Experts of a small language model.
Experts: 96 experts in each of 5 layers, 160 SwiGLU neurons an expert, 2 picks a token.
Training: a variant of Adam for the experts, 789M tokens.
Below are experts of layer 4 (counted from 0) of a mixture-of-experts language model. Rows are named router (the router's row for the expert), gate (a neuron's input weights, with its number), up (a neuron's input weights, with its number) and show model dimensions 96-191. Each number is 128 + 32 x the weight over its row's rms, rounded and kept within 0 to 255. Numbers have three digits each.
After each expert's rows: a language model's description of what the expert responds to. This comes from a sample of Wikipedia text that the model never trained on.

# expert 45
router:177136166122179083072161143134147130113144151096142132160160127099128125156157170132173101107119148115115130163064125169088145201110143114105143163142145127150123158126171111084097142131158098142119120116143135102125118133255118122133126083100154148162120086115125085097124186159128171149
gate0:129163097091039158118130084119140134225153151130159141111081150080067211082088086142135116134146110105154183081166100102130137133134097119114122131177071085106157098138107138144107154093177110108119123140103143116146138135188160135182132127173137166053111162149137121175156117117089147114
up0:114102122189209131145131154096159132035140099134063144166158106186171068153132188106116145139113115153077102180112177150136121151125134138162146135128117179121075164118159149134147111145070149255122141143089123154056123149112102117078123145109137076147165094129130102085119118146161090157
gate1:200106150104132072114094151138179123147198149106101140172105134156110147161147128187152125221121090148109105193094125090129091108107148139115145166135159172091108146149153109134124133134141164133072114123097136109124184196126176187145094128109148141108116148133112169119126113142101161144
up1:184141135147056116099163151147176146148167113076184148144117166123115122079109149117130107212157094117111129095120104125127170104135052123123103145100081110070122158161143134125136098104097122118255071152120154127142106122118152141156136154144137142113144134135140128175168163116104160140
gate2:140123108116136113133131128126104125126076145117145150123145082079114080108204139115116133136130140180155119184180055166121130136187084142121122203112120113102140128137142144119133146121224129171142126101142147148171182146127167107107092127137130101101079163123064129139111136153154147131
up2:106117161098139107125113134155069146116050102084146162043129109106135099091166160096078102123116132164135134125149147145111123139184130121089083171107150120122133125129098114125113075161186133167122254109119154115115197113134180109094079105087128070120072151126089087092128150166169145172
Description: Digits inside four-digit years, mainly the second and third digit after 1 or 19 or 20, as in 1787, 1992, 2013.

# expert 24
router:173099092210137132167175153125138119062118092178106149122081181134131142106142128148212142142116078155147090133091152122140161176164102066152134094081128146118136120166106122111135110140148096120129187156115105163172178130255091103151131143095088150126128043111105104128114166202118206155
gate0:153118092104084091139114106101145145113153095100148142098138130093136101089074127138127114166103187152155062122104156120099154130146156104080106172093123077119143166086176114133149115090110141111116123121119114170103111191088139115127195083210101154104041152137110112132108150100129157134
up0:131135097153048099164153117120124096152106168100142088092054092162167120133141118173096107159095074142108106149125150161152160112162155117131116159085137153143166101132144203096112058163108178246100073146143146132138120159129181101120130122183070148141146054092129096158146175132102156126
gate1:122093127139119135126148126156205130159137102176116188144121112137176120128157099162093127153153125111214132131131134140104114195145144149127126126142119156120094120096157146181112133132143039096102111147169114142101139140135169152125159113195141110115109146106112118130136197101114157117
up1:126132148105155159109099157132112120134111131153136120148118108129111131064143114098101122179152166110151143126134123156051117174138080161115175113116147138141066086105156152113164074157150066151255115143232122164093165199178140181110133170118097120100146127084199115157151146116093186119
gate2:062109186102105182143132165040139115095093163107101144072110124096074152095151097153077107159060110127162124124094149127123134153096139132162108130114117164116095145079133130089097122150128120115060126125149089177143138128175174112069126129132179090141147151116163149152123140119146152095
up2:147146172134038169121093130118162110172166147152167104107134173117162122102156125054170062122154131143141118104141156121175177114110184109116134127154148104110119144086125095097174123118130201157133255171141128100167162106068134092188105186060098145154117163135143123122131112127133144122
Description: Capital letter or first piece of a name or word opening an article or paragraph after a heading, plus colons in infoboxes, as in Lynda, British.

# expert 37
router:124121133087130111132161074145149124082124147176092141109119164129128097127116112133139113161125129122159168137155143113129143115138138129171111072138109151083182143122197089123125093067084164079117087123102100129070086087138087137101167110124136106105104131165191142150140076095090117111
gate1:136122130153141148079043093086125128150126138057170093109173149108059159079126125130139143147146130129083154132084082112108115115139207107190098139152160125125152146155086101075147090112131147147137187154160106138175127107111100125138127091148147139181115086125146152154107105132146122067
up1:174147071119149093091125190140057138164101136125132090147137102191128093133142086162123093151110193139117089132162121160182152180144131148111132132144125132174152079115129123147157105121134083113255170098141102088155152135095113144167122141124100181122127128096130121105136113150106132128
gate2:148123087094192142129147059109203131102152110126114111096134120164093134154166171148145128137085151126109126172093147207114146198126078091091144127157129168165153134124141121142140146126134107151139136110101141090160137069181103050190160106138122113141098077145121108107107181126151114143
up2:160104106060103196074172080152136138129110148107166107065116094154088122107092128135136090151097145150168108132090137125118107130168159101137106145182078129157149131099117069172077151115089152098141250096114106101097073138140120139142163153158166130116116108165154137092151090068172105147
gate3:175097145129134156148146169144053164178122163163150071189117168140132152116151138103107050157179161057096087080150133105159105152102111186139146143171176097118083081166133113102135120066127158153104130135093131152145071107137142065071094189157165140136077148132121093160141129091128111149
up3:086142172046075142158115150201110132120109196155111093181163124166127092131097106132114154075116161141159073118142179097202114128081179065172096157150105142177121234091142126180119148098118112103100177255118121126149123076174148136156069114152124175123140116073124140104163098150152108169
Description: Single letters and short fragments inside Spanish and other foreign place or person names, such as Sac-ram-ento, Car-ac-as, Pis-id-ia.

# expert 0
router:090157157149089150087142123131104150092088137082145106156125140125157132091071145158091134116090165080094111126112160089106126104111144103101113158151110153115172155137139047120096123140082170086127108126116155111124096073244121138125072118102139137079164156121143075154166132076160165159
gate0:132217107039114103101101113113117116145124131122120085143103130103083131146100079095158123068119069113104154115174066109154138105070112149130116105147115160146091132131153125090087103126118112200176133133109071171093141124121162101129092178147077111074112112043128148085129129169088148116
up0:117163122148161161140126167126160131127122146121053142116147116080124076127092072126100065128173097100151120150130151086104124139122143095138099132114163141112149163164180101144082133114092078238160115079128065145095085118166137128174120101134147137137103099076134099137089133174177142141
gate1:151143125127162140149118150063129133165118097125148128085119124137121134086140157167107073133128161181165095152087133184134074177065078127119143138196108095105119118169111122164127133082142127105157118152172171139109095116117196088108087162106114149055111103096141058125096088121126092109
up1:111122160101089182097123113144072117089134141142097135142115097170135128191147115124161133116117125112149154096153145113114177092155147136122151140130147120172139140122108133108138133158060116139189140150066127102061167069134156107162199177150100107163136155219110065094171120120139167137
gate2:172130121104178062036113097085177132151127135142115103123132134146087103139070140146120153127100171068200150131146152126145120176103114121144139137118139160167142118106149119136111116160110096097120107172171098128117118068129116118085110141158081109146090096153163146064111079099129117123
up2:114115180152158112113099115122182127150099058129098086151126134164109152117109114115123148114108144120149128146095164154142080172091090129084205137097108104187180116145144140113110081177130138100053255138169064119112111081122131128057132126140108112151116116115089121104087138135143113136
Description: Single digit tokens inside numbers, especially day-of-month and year digits after a first digit, as in 31 August, 1998, 60 slaves.

# expert 3
router:155106105095194102169081152172104154172133111163131122111110094099098140085182073112113136130116168080086101192056136086137128087114185110170084066091137119140086148134097159146168103129125088104160143110075114136103054141113132160148147160179143120169169116128104081135155074114099102039
gate3:188138166119124086141136115081076177163154147172083125120148146179118195108086133131119101108096139169133129128117117113132144166129138198103092104107115089121102147104098100086059213155170103154157138157149109136105141082186153141124086113149100127131124134156123130164144080114149108115
up3:141107120065160189137127150113168111093018160166134127145101139114138139110149157071151124108120123080105083122197119104145119127145109118111125145152135153130172157177126106114181101168134129109126125243174175097062110125100097129137137137133151182160102081132120121105139142079120151158
gate4:106142166106123190160136069080160172085107106139178097089088151155103121128156204145184105134091138195095136103121040132118182111130131125126156102096166122116127113134165182114153131109119115121130138103169142151142135094145106078129183177140112132109147114107156131142119088126116095154
up4:106148120097138079124159130119108153078123080117133102093114161150158147132176054124075130118133104077124104121154140147100107103119161169106140166097081116104116106109120086056135163101143204127134116101255102130138150143068131117165128110106091105084124143134100129129117126141085141083
gate5:107135123109089131158097154084156144148098138115095118152128120094134092119104142120147139147147143141133114105121164121172104086133206162106135146111159167170163144180124146176166133123111143140165175075107144155149126095053166181155166159161141125170145171131132104092123070101180086134
up5:133122116103126120149178161117098106192134113078116161137102134127150112103129147115102158188146114031120115148145134104113136151121197163122170143147108101092142081134083173165123109109134103138117121077106255144120149143104148146180063132070202220159056145133105135115115119100112161147
Description: Word-initial pieces and middle fragments of technical and material nouns, such as ac, ge, ste, rock, electric, metal, brick, often after pronouns.

# expert 49
router:156121127080141091142160031183172129128150117145123150125104120107151147134132142096139098135164137097163185110151100142159054138101120167178122095192095115080138121075158125124093103128106145112139132148122123178074120063088122112109147136155167122109095163115195182113113110119090108121
gate3:136101095121052187111169138117060134135161108131142059097109163122146165097139144047129122090174098126156117091130125108076111117120074155184138111115115107106096126096072141087125108152109100106137159038195157129148113122156145138137140205107123146108119052132118107168130135134158121109
up3:161123114125121170086145135068100140166099143131122154130103125113120165145074141133130126086147120122149138143136127185052115144085122106092154124159151154118122162132094121149192198162167093098144148233151147152126081128135145153133130147124138136154181160154085158136146098181136217139
gate4:173112188122153188124131141098151067124145130147148095202121133105129093126137170106121079111162174154098162140099114104096130152145187144165162153102100135137142053155131139135118155137123118117143149118146098131160137151131134166188102135184118110159158100107103101143114195122107180122
up4:175191105141113082089114105090113165125075161153069108083148079161023191170138072098104087073103102148129132091201139086114122086154155128105106092062095090146126130135151139146162162111128103125095138112255103145126094138130150163132134133129152124128156107154158161102187105099148127142
gate5:183128161192153173107091120119185107153078077094128159129184123133084154162191138082095067146145136110082123130118143160074153101134142117107117165117140188184086105112094131102109102081126201069139117089107109069087171162140101066165101149133138137135053143122124174117140093098122103149
up5:163119159123127153119123116158173072105158135136131147143206170134095208099075113118146090081181153104116075117146148155131142065074126141172140169083139188090064137106194151133122103118160103153099158134076242133092094126136120086135157148119154142160113171121162145111099112092135124162
Description: Word pieces right after a capital letter in personal and place names, such as Z-ull-inger, Z-ren-janin, Ol-iv-ia, McL-augh-lin.

# expert 53
router:138160188163131157168147157099148132124095095111157168085168095092153111092103140080115134111062151133124102140078179096081167118114193107108074153134132173190094099108103134137116124128167151131140084124161148108093126136120152156169150152114066161157142131172125134148173119109156078120
gate1:163195078147097081155118213126109135210166104121115139160129171133103100121081080113181138113107131127120160104120068132167151130155142131115113075094132125097131091104157105154120130143151131133139115158170110042108116187132117127175111160145099144178118135111158161085150103177169116103
up1:128140148139123104175119115199053093139134068212110107097127124069094156152121122120134163113142158159107104095151097104115135155159135122073156055208089118093087099083094172127162178143145179158255095145123077076143087122106130138100157103145145149116122191119210080147143127136134096141
gate2:087170140114148177073111129125101120147208126082174207159125142156140157138069136104140182143164157087094127089128136121132154125134117181152120126125115135139102101156108128126121129129137148078173104128091136115091137105129101154108143135149132154132086110097128146092139077154159128172
up2:162172176174088133137164136120160124157066144127096114107169117125132148172160127160138082118134143178169112130121147140105127161119145089115139181089155161122143117110069133112180112120138158130099255145132124102162120191119196121154167137058143084137043152122117120166123161115116148135
gate3:103089152093137125124121193138148149140092127077125129142133064156109101173109175166095104111153184080141090127100136116164157095149116113109153096126150123102133155101175104164152110106141161181074090122098153104082159153140150125084129153059123119105144152074110185072141084116142080102
up3:127122153150210123121119153122120142163121164117146127165106090144119116165099216118076094122142147110125097152169128070106145102146152084131165116113168116053144103108160161156148095071131142157097111255090125140069169117133196148143105127105155117122186145077133156125177088123133098097
Description: Word-internal Greek or Latin pieces in science and long words, such as fibrin-og-en, phyl-og-enetic, -osis, -ensis, -ologist.

# expert 21
router:148080140085122115109156112131144136158114134127121123149125151087137134102176084115110101114127114127170100175132158170127079150132125142110107060159100106192144105122135142156136093096102151081126067096170142142105130138130151149075185154135129159138116127141108132117151110104097106114
gate6:095126116101166127170122157113185100114061093052110095105086152081153151177123114108118085126148156170141161100149100088088123102145167109113093136186133117087148151141142091148131153107123142116069150142139144159154099072155172122125129122137127112165110088115134154142093161131117153142
up6:175163137154147106189132110157148141093117107138155119140159148079100154154152129139112125069074140146155238125124182145118090091102158094103113138094155117093125132090114107168157131136111109100169160119080143253117130113146131110142142115116158110186110099123141157141155119190109145105
gate7:125136096160119090116087050165151076149133132121090131149037104203155146124159090101185123105174125083104114089108086129140115072087178143115132163099142125096105160104188116142069155150122087153104148125109151076142135143133149091117154127146104108167100035117109139124071131188095118111
up7:130156110080075160170122124131069085114159091140107172106172123113144131150095115062093088111079087105128145109124173156152102135118165172096141097138108159126143148174142146068167123146138136166181148142130113070214127107148174079153133140159159132114113149152124165182179117124130142104
gate8:138123123106173178125125141107194124158145139113148151141135180116120148115169184155126119104123144070127158107117166113185203089134102103154097109088123106067136080133143199185132154137112131059113153154131158083066122105150087099106120120136162118113106166130132120134146094147088108091
up8:148141140062103147102139157089133100091116137150138156124181116071101141151109125091134117157150125116114106100130121138138193132088113134109149084145136185124145087146147132161156103104160180141106103136105151093154255146145141073168150111096121157116166191150086107085148123102142140097
Description: Single letters and short pieces inside foreign or unusual proper names, such as Ge-h-ring, Don-n-chadh, Et-che-verry, in rosters and lists.

# expert 26
router:130177122103142141175135139095142118139165118139133171191101138100102158113139151154087170158133123143156125182086141105102167147163200095103173082119081132119160106202093134123113152090142108084174118137095092179086148129156131188151071113108099137095111130088201097153111138104151123102
gate0:096117145149138182107105123151142059130123131141164122162123096115158122165099099137104146053092105120108137146160149114155166155130132175146144161105131083174122140112100139203120186135139123082153118127164128167119150120166124177135161103192158159107117077107121124149201170119077085106
up0:146186134141161130133123124075126134176181144142141081124126092082096160133131129136097106104106117124086092138092152092163125116149153132165104168124150139187098137091094129098044138139143126254127172131141075074152137106169220135112133116212146176106162096136117098180148097202170151147
gate1:089076099098112101104163144122096105095118139112093145130179142089099128151122102164171086189144187106177130155066088125126113119064148142081141120136159134159086091095158173133152129098087150121085161116123105099137187096132104082155132099100110151109084091137123155099144116138095171157
up1:135144121115090078137127154163073170094100163061101153138105093140107172133122102153181087142130161129141109178121128093146092080059165115117132098151121051116083105196119115113149149032064129131177189094157103101133151110143097116099110092085096114154099119117132107167102141152148136122
gate2:154143079116123133102134100157063080125108120132126083132127140106076115112139122105142111163135135134101089151140076088128131180095169177113097126152146092110112149126121132158128117142138146180125133120073157133146107101140102141152083114164209142124174131159110115166118045094100156145
up2:099130175076155136115075148198095187089074146140135113107127097153102122103107196170117128160160112121129117097061036136077131109132121088155200135124129169112195084173114114080144097083118139077118255148139130088152126136156143112080132137112145061135122133095141162127114113130149187064
Description: Opening consonant pieces of technical and taxonomic words in species lists and chemistry, such as infl, th, Cl, sc, Pot.

# expert 38
router:153185089136124104119123114125100142112165119185089128133177143119055133165163111171140118134117142118133175073124067170155143111122205126100141190130085180105180153093117160089113096127104124153160160169150118137147123131255093097144103134083123052158135081089099137124147152089179115163
gate0:111121152055096148141194142120119134135128147112119172076128084178103154157136106148105124165128105170175118121053090138106120126143120135148108142125143097134108111116139108126153148154117178108125092131164213192130177112076137156136117139116113145191146143100153115146155094154127130145
up0:178127080169160133137085069101125151141127110103158074158101137128125089109154142140164137107122110090081101107148142140173142159086140151127143138128146120140160138050094131129137129081150062255122163107078033065121089098121136122151132081144154131066113128122100143155152172110115120105
gate1:126117140089143122108065136163129139179164095065138142108105141139108150104120084155177144146148114110140106145095169120129182105178128146153123080116118117134159120088081056140176126159142144129150130126200162097133191152067161110091117058133119141079108131092135034167075136153120192147
up1:135124143143145133147192107119143087118086152146149124099127114152134129130146185078106046119124120152122098148154114150121073159099092132154103119164141123151078112200165172149097128091123092127236139103074130199093075122155108099090147176153117134181101099171154200150139073136114118105
gate2:154151092149145112126191146133153108140101109142122095123136155127113125109098112091135106083112170141102169116110134113121193131142119105124072122120069104149084133090130148124113163117128060141166132241122086086135097157107120128132112139129201188118116084153114133146195103173112097139
up2:123090137140143143117080099093118132107217166113160123127108085123146144168172112166116143174154107125156060139164084113147081162113113177124193124128174141137169119111148088164164122136140146121072239008150167144144169082117117126099148088137031119116118194124124124117079138112115163083
Description: Final digit of four-digit years in birth dates and career spans, such as born 1965 and 2016–2017; also paragraph-ending periods.

# expert 31
router:109135127164069164137153174138118153092107109096116093186162150068170115105112157206099106142174122128160156110151180099102136080183180117079091151109144114133151164169051083134145126177126148117153125173079143093144182068147139192119153113094137098086183170151126075120116139113152153149
gate1:155146123103118139142151092171136117117145094116168122095128097122092193140143102146143098131073097063087146100085093195122083094126136152095185101118138153121125147154128129137150141101116098187110089056107098112127078093125129151255136160127139144181092148106122134101074118178158135120
up1:089132132090202122141182148159133152054181134100094093107118104143151181120192091157127123148119112131142165165125115157093056128138111145107170116132106092096096145203130153115170143076179125151255155096106122133155132180166157140161044099130092144134147142074100175117080146206138152131
gate2:160123151146132127119115099176173151145119080095137171101106127142128080156119138114164089136124087087134169134047134191109146119125142132158138110103123133147170137125117148106071132147159111158042151093141127135097169135097147194163069110163164110196128060157197117130146161199095107136
up2:131176113120103107172149130138096097123137167175154098146161171112108176119151135107125170110087148148103124133152128092159120128132089136094170081122127127106128104099154097151173096060079141117167255169120129113156061133146114107115184109108087155079143115068091135130111120079130116099
gate3:181135156073117166109095119183164116159150067155163138154120118169099089128125121163178137133139113118115111158105088165167154103110135180170159122085113144121118129126109092131133128137203141141123104140097159133107149143132080101091101120100146092103129128144117158165087127090038086116
up3:180128125147152162144102103154137133154124139135142067089097142128042103130102058098126106101081055158141069162161124137128139117161186117175077145139112157084173077091095082160101135127155170115144094255113111142025137087116117090102146101173084096111106115128118161082101108145143129155
Description: First digits of years and numbers, and ordinal words, such as 1 in 1909, 2 in 2018, third, second, eighth.

# expert 6
router:165150196194122142137127174093125158111144147103100123150146132124168117129117120092091117120121114147104168058155145100104130107136162085090103188117131144088138178106144083095145114179096124107130181148066141114101171117181117156135148160114070078179155111157119082136111134089159139149
gate2:148164123126173122112135120103178123162159087113120161104091137134128144057118153152134157148129183114155099160102159158115154132163132146115131140186071084122098099116094197116153174111144121103141129197129144172133046127113149068146164095138190141112094198160217099173115120152189113145
up2:143128118175135141119140129158229162161119106094122175099090174147133088077155164074131119137137159187125081117145126097115149094162105144100138102122112103158115123164126165109146169116126096129125250147138127148102089073141169128128128168131142172151130132138164094163174127204146182121
gate3:107124124160186100112113131096111120163111133099101121103121155118127130151100171123122139134118155130122138128126145132165160106084121116124091118119159053177157155154140122162127151092152149185124137150121132157103130122118125132157158083122168109095168152098175099117151145130183118083
up3:091159149169122120176083137105097049159089144098094177127144131084116151186103117171104188166146115137146147103135098066143099123139128100113086118187147049140146114065139104086067160122141131173112172255087075156120123119117150130102145057143159103117185173158142082133125134111160104072
gate4:140142110066128115157146083089120171153119130111141181123093151155133167108102149174103090155111132151117160157107114162104209159149137163102115111105100106112153110130140166120127152106137091108121156095134088124120096125154135103104143156158177136163098125116175108092038149156157139125
up4:103196111207096157111098158146094104135134145161120127104171137074164088127164136115152141151141174120090067141139108122142101106154105120134123144153171147105105152124115118127157133125123132153136094137255077102111127172114139122170120159137078160080116146137057109169183130137103118134
Description: Inner digits of ISBNs, scores and table figures, plus blank table cells and odd symbols, as in 978-84-76..., 28,155, 10-9.

# expert 43
router:143194120131158127158137096156138119178193119188078074185093115120106172087167122166198125150139150161131101164134167090160133143099139100188158097134128094118117095207073139131132156036148109125107165107132069139135178168175149160144082137111142137120100144073183087185104155152133166086
gate0:140131205155091084094105100147118065099113181166101154138155121151155164109086122129173120120096140126117157152186101124112151108042165160095071105132092100121087058139120123123135136119151123158134126139102122147109078084143086137123149144138151188153182093066117106124153117154077113099
up0:121168048068171085124153148110133176175120120153134070104072128153091085129112139117127059120148112153127149104098120134169156089157100116169152112160151133168106186101150156128108149150164134255168107130117188071144153155108133141125150133107132131101046144156170134128118165098134154166
gate1:109171169139145168113147150116123168171061132104077129115092130116164137118147141093106054107096135169099103130145129135055132161138092115135139130146111122071118133152116164094152077169109125157085159101126150148159116107091126154086106152148144132151146116174063169163131089118103161126
up1:106151175088149140103137141145141154179141104135096102115118148141137197146142137123152056100101166167138151107109166103101121216129110104097103101117113156131075095140100132084152090133095120127200115113156058137103166145118181162111136190168152129141154137129104146188149000138095152117
gate2:181120172107117167127099108113121089131139147136126166072105145131058125121202113097170189139129050137066117163107167111067119099131123120169093132185146103143127138165133140132118165160154173104116167144172185133106103156138118135131088102131122122126149135116132142137118123122135135132
up2:114140140084180092038135118147157140129076133132087136161117125100179085113064149127148091114082187134176160173103137115129117174057192138100169178158141155130110120108086128161115162084112104185148222120104080137098108129153140109132159120137156186137147067130156168158146097138111130126
Description: Closing = after article titles for genera, species and villages, plus taxon word pieces like Cole-optera, Sat-urniidae in biology text.

# expert 63
router:087123216136137121123108113117060102137096162134124151117083162160132111169167097117152129080094094090128147131110055198048144188118009143153127114141158132140110157159125086123104137146167080189175169104131095120158185132102147130108121105168123151109086189085155154135165166149111082095
gate1:091172148044137092117130147140123162132144107103126164132088145120118171132146111177183091149177123120169116112080131147134151164094169159107123153123138135135113157105166113150167140046095117088104145130171124164118142136146201150138128130141144145162110080155116170105132147187159143134
up1:117118088158151160133130159116098118080128174108077149161132071127161160149138144177154080165130032193187122190144141103168112168121163071146121120142085135050113142107176175127113139128153102084253072102140169137163112125181131133091186088122100115122140141157144148083112127181134114113
gate2:153148119127147126146125137099159170153120152108149184135148146083089108107176171122135132184164143156116195187086166055140150093154112088153142143158117185102126129126117178078182166112183140046113080142162141136103153127174167162127127127119180098169151155071094087133157141095116122127
up2:149104080124120149117153113164118109107158087116111112174179089119144169105127105166152109115057163109149110035148172141146085148128165158155108113119186103178116126095143097162101131145064121167109255142118151126162113108153099110156142128174098130144140102157128115154141095124178164141
gate3:160120056108125122091139117138134107117138087134079111130143095173079163121126079137149167130107132154140124184083128132125114143126131107168132119129125077158131176151080159099189082158160084106123139088143148111041136128103139186140106098142077115177148134080178085175116132201127143119
up3:125166084116114134141151121134170116184238133139122102160106132077140122120147150157161145155158123086100089107092150062151118122175124100157095127192122117144131086109169142127120152156121157113139106234171131165125188176163082152131131106107168108109131119105168044165196094144213165159
Description: Verbs and participles right after is, was or to, especially based in, and starts of verbs like inst, adv, requ, determ.

# expert 52
router:170140161192100141174121185051127141125102155097103228115077121061124116081107097076147180164121088168121106129129140095131120142143105087090073163115128143107128130154128105133124119154143121148169141147083101113151157130255140144180073132152148157112154098136102064114153133105077175152
gate2:144134113125119148173146134118113078159192133152162152203125080105129174118125116135084142134145127128095105145133110110102096116100112131060091126169129048125109172181119157146138187114157089095116118153095068133190080183148150165179155115118111133148120084144130115142133167119178159134
up2:081110142138150091120083116156141110159120147132133151129152151127121126160089135176094162120133088116128118078164166119144065117125122106093156168132131201123121150125164086096107130157076138150146255130171111076129140147146159098059160126056128125160213136163112132155061131129103147189
gate3:188151080162176122077140143139106105138138122093190111158108090047139108094101123107147141120129079106086183184093108136115117155153111168134124108143111118146085090092197121119177152152138176121141146138146120192129118106067137130153105131105172115081031107162170143116127178131186116119
up3:163152105120151084059191120155151115138107136094107134126137097116070127155098133113128097089111154086161100126111106138197138105131119153162069199148119117118132141142155099092149152118159106104085154255116060166180142115133113104124100117193070165098116117139156076136130164119139073126
gate4:128152146109123123130120080092121101152089138210089118135079150092120145112132131117138129167186131118094104142160130165130056104094137131124168132108132125167120101106093125092120139065151086167104098153138089113075139085078126130134132114133106189146192121161152113192192149144116133082
up4:109131173109159133084153150114123105142096162185092067124094120087143142063094113128133120160181157108164103122123170117093090150124124149075129148164072131143080112122119107071118151134127108102103111152255164162129109057140110092111066118123108125148119163120133094164176148124152154122
Description: Opening parentheses after place names and capital-letter fragments in acronyms, all-caps text, or titles, such as Trans, L(ibraries), X(box).

# expert 27
router:116133097135169098126114144101109126161131127118123140155087134096120149152108145136136125134135138148143084140118169183103128183118136221123133092128179103177088086142143166197103107098180171149097164110117128148149152104217180131154104109140159120147155081174136078134184181136100189095
gate5:115089114133121072134165068122153128129193125178130099126129102174078081133129076145117138138139121095152132033134122129141179210138131147148198128126101115156107129088136131134128180109104073094114106147049088145191153157132134132186130107080110077152109189108124163062089144117139125141
up5:125133115190134136139168065104128168175181113184166149182116092203109069143131078059166097067114124079121117074103133109121148129158105140132206111146117117161097120096153105133121134095078117111101123148072202109149154118137136202144156145129100121136185137115130128103113120153131166126
gate6:136193151115133147122121161140067135124119206112147138134144149137113130085170131103060109047030116182111203145162084141129155138157143080141116137108143159090150146086136153101130130192195153165144149105188129121132126131159153111098099076130179127090163136139109130181129109104104120131
up6:106107097161179123077116097120146142097143093168105080124132118142101100148086080162146125160174163104175127090064162118108145120107104153172107128124094108132100156140107104121099135094087075141070119153110137236103158161119118152085171161173099146121082159085175125062130148115151118140
gate7:134177073174166138126134115101132115139140126086090128183160109105164147106127095102161149100171145115077146058137134139087099183078121108149132105115142170124119098146148130147118121100092115136101204172132127102166142118101137096179129105132145161177130092109179118110128171121180172098
up7:094088121110102100172164107075150138074138134136126155137143124122144100098141141127070095158140140062120121078107110161154152175137153151111146137184103098103111168110122104117162181117142094118105086120059185101255130095118120095069157118140145093103138161141091175162130170102126107207
Description: Articles and possessive determiners starting a noun phrase after prepositions or verbs, such as a, the, his, her, its, their.

# expert 4
router:148133133130136128102087176158112099179150074177098146179103123095110134181123161134198132206158095126145060159117123160177102095139147151137142100125064110128109094147159082144142144067255112117102120106084127091121153115150085189135122153148130166119100166135151135118137155138095097126
gate2:110188114086164082098109159161158176097147084095162134108158064150128084078100149136132152121109082173120101165128173101067089126104103142156143177203130125064092167113146138086135162099161069125149115170125101170126126144143131149142158119155088092076160178127130169092107135149099156108
up2:120068141156176151144156106131085132136121136144101110132125137100158149130164116154079125192148153127087141098150128166113196102154136143096109117137132098152147095170131136184112147095095139126087255097148069120220092142156100119109094163047148106066080115072127126115082178080156150196
gate3:099092138154114144137157078141130193093187090206137157152162132124111149129133117180094101102144154154141156145183116099156109144113174106117082105162115115139186080081144083125146145132156133147104076150099117165170187118106093130109097100125114114187090142120118124150150112090157130193
up3:151126144151105184140121092140126239111174108124121151141118117114118154115129136164146085130137138177146165115156106106119149130133120147137138080157116107089177100113142058079148083141141097137110087255156141150139179079124140115135083086138112083139075168157114102214231101126129154147
gate4:171086151058206104098095117091148128116155091122078096091145118087156105124125111042149146106099087150137143070112188103073175089121149151171116150176158151109101158110108133068156158091149169114146158129168138135121143175171199112128153145121085115117161175139123124095150135079132143165
up4:135150133109092099135174123114118080112115146156194162130076068147101143117145137199126081151139126091152146122089117134132077136169061079133090104193126153122122135136096126127115123140115152177123154118255153176107148136110103114124124152194131114153151122035178104117132100124147164146
Description: First pieces of words split into subwords, often in music and film titles or reviews, such as hum(our), gu(est), Je(ep).

# expert 18
router:092140144127096116102191101124132152112182115162113175087077109106144132146124189108147129142098139093142140129184161143188106134131078200128195179128075133172112123136178126176181163145129101142087158165163130161194102098255149143117099135170136129163116090120142175134141100147146160171
gate0:184122098118148135127095158129131143205188112126127164177130143138127140115117119170113148139200099129162066147125129087139104115155133130126073147138097083140152125134151072109123127120109162066099085122138153111072175141100108173124170113122086117139181139079117152146113149164173149152
up0:071134112148129133148158101112159104083128117177138097118136122186118136095135135080150114150075141121111187120146155172090161110102130119154156139093159180116097141159083175162158164088144059255166172146105095152185068168138168079142116115133120099117108135136194140132134128115084116078
gate1:164066110114124127122116114162151125197139129138120132139121119112110179132128135115106130163148112126169118143100162167136132138148112096129127141129159099130091048157141116094069151151117115093148114116139130108153106142123133127109140142129095080079109140132140090087144129136182120154
up1:126145107077199076128126227082130176123158157165107093186148095130153122093169138094119122155082162116095148162114105132151114123165148153142100137167097079073137180110123106097136106142141099176221060116103120127092097135088146104183134129146127151078115125114154135168156132126073115095
gate2:097113061122139176167128096113182171205132092185112147186151093126080161151156134102106153105105094138135140176164178102115124090144135073183126104080096112139114038146160089179164130117182181136121177109126119154170129133092151154112156129115113081126110144098157163109094112124081131075
up2:141155191175108097149147206134077106145091097101113185132141120103131108065114111129083105127163119146191137120101152063108197118130126090094101161191135151114136068124098124148128145141117143092128253183165128127142171141136134103104140114133111081151186149090146083098155159076184127147
Description: Place and time prepositions, chiefly in, of, during, within, often opening sentences or sections, as in In 1903, during the height.

# expert 7
router:091098115099125132152186154143159117178135201145129162132118165083116087157094126093101084186141091098114092133159143087112084105140161141106110154120158127106140115117142065195119111145182172130069166098094140120136080145216113122170154120083075067164119094171112108111162129151084123155
gate0:109121134169154155162124129091165139149126083156127136165125096133155136150165124162109146079132116136113116135092107122121153162137089186130088127087143116170149086151131161195165163152141110095153143122057156139138115127124172142152099126160115158177139121076137153121035127104088116155
up0:159169162115076085119122118145083109087117142147118162130129113123118139065126168063145110110107219126163128131165134145145132122114102112134196129186114150110101150127110093038124114106157162255156157126140042136108194132142119111072103125115143117097133104165150107146176091101172156108
gate1:154078156142187142139092105129085106086113100090157084135110102102099100102094123096102128138134114132162145177113155173124102136115072161107120132116070129117109149135112114138130119201203130098171170083148068097141130064132156148075128107148145146091155146151161129167118133116133076089
up1:091152098120058120088102172120166150147120110148102178096103097180185134124152160123081124100109173153093102134117146110184166176131141149130092145131128161090080152115174085104102072070115130123203106145174175135081146157134105160095109111120079163132157082155081168072117128081110163094
gate2:100122103110147067127173122138160102148178097129114121146099160150102178161106139164135123054112123152120116185117163132138136104122117144172096091131118084135115071179146086162158139187127137150171046137222119133197155101163084138144129132107137101135132152103152155137052103120153137101
up2:058106103105145068138156108171126134139141115130107137146089171146135123202074143131138112075117100155091089195150199093141140087169129154146113070129092127103104123132152053153156156189122161175119191113166137153179177133162073159149106087100126125141154133135146173157073091127115149119
Description: Articles, object pronouns and prepositions right after a verb or preposition in narrative prose, such as gave him, carry the, did it.